python train.py --num_hidden_layers=10 --hidden_size=512 --n_experts=24 --experts_per_token=4 --d_expert=144 --d_shared_expert=0 --hidden_act="swiglu" --moe_layers=[0, 1, 2, 3, 4, 5, 6, 7, 8, 9] --router_score="softmax" --normalize_top_k=true --routed_scale=2.0 --balance_loss=0.0114 --balance_bias=false --router_noise=0.05 --router_bias=true --init_std_router=0.00747 --lr_router=0.0014 --vocab_size=22156 --norm="rmsnorm" --norm_eps=1e-05 --tie_word_embeddings=false --optimizer="cautious_adamw" --learning_rate=0.000536 --beta1=0.95 --beta2=0.95 --batch_tokens=65536 --max_seq_len=1024 --train_tokens=500400000 --max_steps=7636 --dataset="wikipedia_en"
Below are experts of layer 2 (counted from 0) of a mixture-of-experts language model. Rows are named router (the router's row for the expert), gate (a neuron's input weights, with its number), up (a neuron's input weights, with its number) and show model dimensions 384-511. Each number is 128 + 32 x the weight over its row's rms, rounded and kept within 0 to 255. Numbers have three digits each.
Before each expert's rows: a language model's description of what the expert responds to. This comes from a sample of Wikipedia text that the model never trained on.

# expert 7
Personal names and word-pieces
router:126163100180112141189155141170113128127098099139101166088097083147121116122111111205135144160110145138182149087068098130162116199140150111142080093152063091169113153176107186114112117163149124102138163123131094115131132113124145104116148123157114148133108117147147110129119074135112157084123151189157135139134095149166107100113130135108060129142115198186174139083114139118184149104114
gate0:092124093141113191153115145122122099170194163158102113121136114164114048143087197117144146120149158141121105057158125049136086168173029079135137162142124184122101099128080150118161188092185196151117101138170183099146094124142127073098101079116109101128087155121137071076111110148069146118093141121137197113169103098138146149120135116161112122136202136074181150140106161142098092147076
up0:113128189134097085128153080122172162158085150158116107138116120114126134147177098131172157127151059092140125163143114159148117144116143098132157114068161084126173142086141180126152118181064127112075149129141109146104100122160166090145115127133130168158131146103102177123105194165152122198160168110156124110135109142122156123153099169116107140148137129136139075161090151137117105158123
gate1:136132129162103121096146125112101150123186168046150146152217128072117137129063148156153141133151126049118104054079147083143116119102086117108157184190101121105127148103136158150067136102130174065105125133132174149097134174120172156110144106110085144159125141164179125179106135143080125141128121204140215121104148111112139115146172114115184108075202164071133079126105137153099146161103
up1:096137089166124149113184121151164172099175137092098142125191114115146069171103155155073093153189188136126056078141145132080152187132110111182133129101076148145144118084154134117082137160140124115147138121161161149099109126130146105147141138127144185141148161151145150162122118149117187126114119157166159119085136136131161106070117111155123138200180142141152126105119141140160100176154
gate2:132119150151132089067098141128111131104118132135107162098149170177072166177158151080093162061119105141102138131050148143175146101113078132137137128142164098096129148115137115178183143143107169149124120144118111127157145072169082057137146197194145114139110088154148196206132131155172100152174124078102111099151134128187112145123128169165080129062108113103149122184128142156100124147114
up2:115137135133092141158097137147112143205086152100068087153132108153166062037122121158106097152161137129140106176139132139182148170058191161107151193076085089112075115098100124139159160170107138138182101141139137088105144129111149141115111122108081103129118168138087112179135138075131129136058143140105114148077126095060128193175125184121150094160096142099078133137157108185133135169127
gate3:134133128091129096087134131091092121121102078142121186113106112145098129159111108103111146138141095102133178115127089102110139132119173073120145137186119124205149116139119159105114181139162162160123167079113118112137153105125076131120124192139119177058071151129133129174091191139149148151195114109090124139113128098126123082104087192107096118111132144133157107126118155090074149131153
up3:130138124152122149143187165124151119144148146113130184173133096167149114139136080098074132176132136140132195110109126141140143152150140148105192097153068113135164144148098142129119159108140122123167168114121115143151117067119131081150226122152124137118059126164077118139101114129097098179101152181113034126142116142134086136089145167154142126109107145195111120119159180091107152075142
gate4:143112134135082095143135118143122139160063119176128092060075106137181166107124168156160126126104058097061129189100126092085201179104112102122068104144154110133183153143149129152104083177135160131138158126097120142143077103144140156120125162127102127150116099116163193172133127131199169113116131120133172068096120164127104150110090173142144111113059133166229137162174069171136084159155
up4:095134154131085154175106066170150105143107118155121072105097131138174146162134149089163088084112071102083091144104112107120224186110139102125103059141176120087159135133136149070101053163115145118130134172088113188120057116147148162082126169145110171150095099125116153147116147101199114108088183134137098152141107148135118166162121185153149098148102155147149177132206118131145122162123
gate5:137180137124079122137164108136115101171201099070126151142071118105116134169118148167134151103127106133123170141118073084101115153119200106113113128066110070153111136147086159124134066139095175135111137113181215118121135068115108153163125080100145140154144085101132124126203131145089152126151125060152111144165126121115138134177129141151098136154163084143100119098125139210068086167141
up5:107066098110125131092099137149105131103078139212175140084162161159151152124147082112115147116161129106117092146108192113156127106130089149130122097186146116116160116068198121158114204074139116190132123100101072135114117186160148097116089155113115087125080124118130100096057144120136095108159132187132145127049156110080152093107119153111166134103085133080119174153103114096141150109096
gate6:127180137103118202131103103147151179184112172153119117081085169134146137159149133129121114081117117116189184109105101099197161137114138104166116139111135126151141084109101080066149077154076122132055075150098127091102120096121173151133170160139107088103134128181174112068117095179190111147111129124108136086141134108169086161139123076119074098099083090115143150175178093224189185164153
up6:085131142185116172162153041211175123096118137143121156121163131189126133117102154189156149127151145113136117097105096165096180099084097116168070106120126135136142179111153192115114125172140110148082167155136178128151118137124191125173208168159106142119204158169083125147099103156136103122104181139126111093179084080165123076166105100126152085177133135170091138123129093111103129139150

# expert 15
Line breaks and endings
router:148124109174117173152112105100178116150071145141132147112167142141135151168104126100161115153168128094115126132174142117101145151120152092127169117130141160134134116103153140154090182096169082157102102080155141138117133114144153123093177100148156057117137079171165124155086145199110127178160134121133125161104181135109126163151115087169082125152122108086115103095114087107089166122104
gate0:127070102115107147146207126153136075128110080144177125131067141108126125162125092156105119121120057100174130052111107167118097083061076155105126084146141125147153127167115118112055152133124124150172094122086158139119123097177147206117178167133138139169138103193156137120132120141127173138136133151125169110186118077110075066130121199174098156145120161063078125090124149123157134133097
up0:112175143134121098159093075172099143146127156132113133105116117124135045169107075110163148163154163147121200147121119143143187106127195103106134166160140132166154090171066109127113152106136106117100152164104212138102099146188141094109137060103145114085185111128099065069146124132111159153119150143186138179135121125157151092131119088073153128102143133153118126087130073166091173151106
gate1:138139107067065099123086139127114151135114091133099151160137159093133130135114149117159174149134158146111170167151150090133070104095071129077159105085121116154177149093082086193132127117102087151152155181194158097102128161126086091148153098112145081082114078114095196106134115162132087120099152065103170177105098180175102197117085137149177153057168117137159103114090222149123079095139
up1:131108134147138101133126149092095174079161151121137085121114125194154154119129131167147114155142099153170088115139144120084102123176082140110167179102109135155115112086125217136147091126189099135160063075180122116139179114119081161150116149128087195167160153098061180104127120137127153126145137149089090147126141122086165126108228137141100137101102145155137116160102139150087119091098
gate2:150101136090086087168148180077129157077116068159187127134155060119134134089108108137142153155119127153144115139102076114130116136134076127091122098098155108128109106091125179066107122075147127164148054131104165101146098134161133166226120104053178072166135136116127101145118084111150151197132089109120143094147124130085122090153195116170095098113137102154116123143148090143137065111140
up2:165106115113109100151156172103151126137130096170180133125140072096104099053168089155147092161146162148103083111148119156119092164153086095110125121055138131099109148120162155106141151069127079157089136133108154125153112111096139166193171098106146082099053117128094155134143124057122142181119085155122145069151138144095124098114181108195097122175155112050131107122120120161114078080138
gate3:096087148103099106126120163093096123124163153090142136087110110129114102078129115100123136124151123156185187114167111097106123144163129085135119126100181144123148113136206169150147130103118140123133099138234132064119086160162114160188125114104107100143136118077103137117132175123155147143106046084118159163188105148096187194148183139150146131083133073173096127135149133166083087138142
up3:141170135107108092105123165120137163136127124110171147078131125169122102083119114096096157097143082172073142134157096135123208096200171095169110117151151147130108102199139130198066157078155149126103161108140121105138124191193154129113124150114073195128146166100096105140117217146185216164087102083134110155177133156100140143165100104124116158112126063159066164110115161153115174157162
gate4:113139125099144145179050104107137138115175162106088095148125110147136063096096046173056114142156176055107171154117157156127126090121119113121158169143146173139115107176172146178080154137061051166112155137157160128151115147073090168113128102157120091085169144075133157159100149073093140166151141094156144172115103165099147161117104144153169143094157178134126133102086103171085121153166
up4:154102123121156121171079082153134118102178120144109122099138133107122093128122190101141129139139143075131088178121142114146091150150122161071154131161106157119083145122152115214129124080099090136169121104121149093154114039153072131139137145158096034161169167124111182169098162107147097178172105093117169109101106133111151103153138111179179158091153153101135086128054081108115082143135
gate5:188097148114145138125087086182103134189131155127122148124114178156128134147163135162090164082128133095107116100105127157085107118109075152155092087086181149074105141109114120153143131196164149173139122106091102160137209125101135073144137148178152157109077144082176219086137128162186116130177131094084221143131161127135136138109137170140140167142061098214096166096106154120148095134110
up5:166121110108143140182091074142132174191145110122118157130138118099117146169140136164174114111106116084155086075121124159067128120146155185108116099127157171066079172158134155160128131179132166191172141105121101170146177094147156125158119119152135198117112137130158231137104171194209116138144087102106169151104145106131097110124153136096113130096093085172126156113142123062127095117110
gate6:098117115161171108124105189132170152104141148106143113170155117173141050103128103098105171134146068122174111185133144135067161092142088122068147152150166141112144051108095106127165138095124073151100127124140088159147034162065139141133100150067125118126065147174121080128114152122125114148069112205114098123140086173085142134095143136139131110122136117120104165144138164133164114163099
up6:148145159159121102186180118136130156135142123178141159125156091095113189158110099165182141111125084039141095093136066161096105104107076150104145106161073135137119133218095119125115116095159118101115162122075109105135151090042161175117117150182075110182124144159139142146132156122167166123181132132102175140105135159091137116103137060126128140113161118123127163146118118130153076151071

# expert 22
Narrative verbs and endings
router:126130099133122117099118093142102159151112160136078145102112138144201132130179127090118124121081183130110129099119173071180092094104101152102087131132085092128169180119039167107168128148185135150119089119133132115174172083111114157162113157161071114105162171147102156091208125098055153100142099153163125142119123158138105127126103093164098171189107169133184179108112080140131130109168
gate0:135109181101178119152161162086145134080122141112160167115164107117097180107172048127109085122095146107084118118100118182138124120133110120161113115164190120125156098151120115149136181074154107170133102155102122130121084154074153099158147108111176155147100098066135113114118090089140104149160108153135027115151146122133132084062115074141171072120112175076112121113133121146132120169173
up0:098124153135106205120135093115079136152143094132156101088093144126117180116102122178096121123120106210156073150139111119121144149153107153121141155136119098137120118141146138134120160123115163139098097130114094175134091186158121119164111125158153127144096064104113105124073148099190128137091090108153152142119085144130144160090098113139103072125097162117086163151111166139120121146115
gate1:127139102170210118104067092119077107096186070167139127099087117145125105152168097112226189077153141142080162122070121109164105164123139116134122129131151155158100160116110132092120126118129110125164156100124122106088166164114116062083132077109125119118088122122216146127106129125114128067177210090128133105140119090094141100128126114093102072120174125129105132166107100149198085134055
up1:136112094113061156166113141150119126137071094155145131117119124111141157119110135113091125172154101098135116169140141122121159120138109128099096154142141133123130116103123127220114167111139133158042109218132160099129071146134167098111113130115134117133156127128169196193085101095200153178097099146158158117126151154057103124107184160184159150096081134085112055119133146112099205150152
gate2:164140105188162151145139078185096108163092144178095084131097081140101105109143107158104155136086101176176095046117085109083135135128095113134134109115124150143110152089058151125141131092162087207204152133125158107080099050078102123095178122102141140152078170148142112191090138102110103140125163190116110156113169222084115080160109162116139139130091058146180199095119104141166094023109
up2:093107127132173167146126126132130117147166120122098125113108145104124108131133125063053088173164137152091098133165107137138076173117162092132206131131135123147158132108117108192152111137127078169124132088160139171120086127033145086120094121167140097132095182123125089111102206185169109162114169133144195104156075147093107068159174128126198104140187121153122108172182117061150097107045
gate3:091081116128033130134202141148186084097179116137201184152063124150187149123159144134132158169217114116161166112124160103110134152111117117145108148168132138163083126213144085151160166093089195121138044133054183107134111149135131124155124146068119165168149170166081090072120124110107097153090065139146152142136120104122111107149176144088093060096106100107139179116136082107145183057123
up3:180131191079150104167157128068095162130145123109110076089148066143117132112151135128154142072070114143130078087114117178131157132115199149189102134117118160164145109123108168086136151101126102108122127086153125133108130170116114098079162141171146102140125088042148182113097188141140085159136174082084151089107140141138193148134099196117151175093156092170059070111093129140107137152141
gate4:155099118111075084165102130065090119150146119070131139102116148066115102112153134196173200118134153160066073104120165116161133091113142122111150131114100155131155074098144098113137160135123135149167089118112095154121167189138125070163142080120104139107080068107151135139095144116161086127130153058119177142095132109073116135143094131081053112112103126125159105208105164130098115086144
up4:141089130115139100138130210116164149099058140106143118112109116141137140091196086130182096097084126163155120176126183159163152191142125070139051169115085125107150097122178186085135147120128086164115123203113155115157153151150097145086084132136115111172121110129187062159171145116124173140121137138035131099080131158168108121145194121107051121138115106090143092097139096115102134145101
gate5:085155110218137048159166188136071137153162122123156114138172089141134084167125089163126152112139089071151116071101099107103083139171117165088133162151145114140101159133085175114150134163139091192092118123133152119139114148098140193092146097116127139129136169108165134125104127089069199190107105145110123165111074104120142117121091092182052130158145055111111157106191087157155150142172
up5:096162161140136150099092116121122093167114163036135139058102156122096179099147125136109147149068119109087144141163111132137153147104127120117120078112084085129175095090129057164097153068143203139127112141090111134121154114113088071131103154136125108195095087213159124167098147173149035150121173142111105165086102128133088166091159178123146118162095185111140076165090162108081122151071
gate6:130144090136143125119095134098123128132102118108113126155085152187182080148122119123173202167097129090052124092122155103131122110133096122129103134166129117090137085120075162130150119117082127110086103120120169116142113130122109156169068142133133166097110137141163110104127112116107078090081110136207123092155117077122116046180135080100166118142129108064099200070209051149100108129108
up6:112098154090165102065153103148108124147116105147087142128123108119160179078098133113108085127170109141255147090101086136117116131105110140172137145148193117127138125143069071102123047101115172110116205074074095101144150143156116168067151165125144116123134100178123166137075123125170225126173081121133073184127149107144087186104118140106162100177125142103152153127128152117134160170155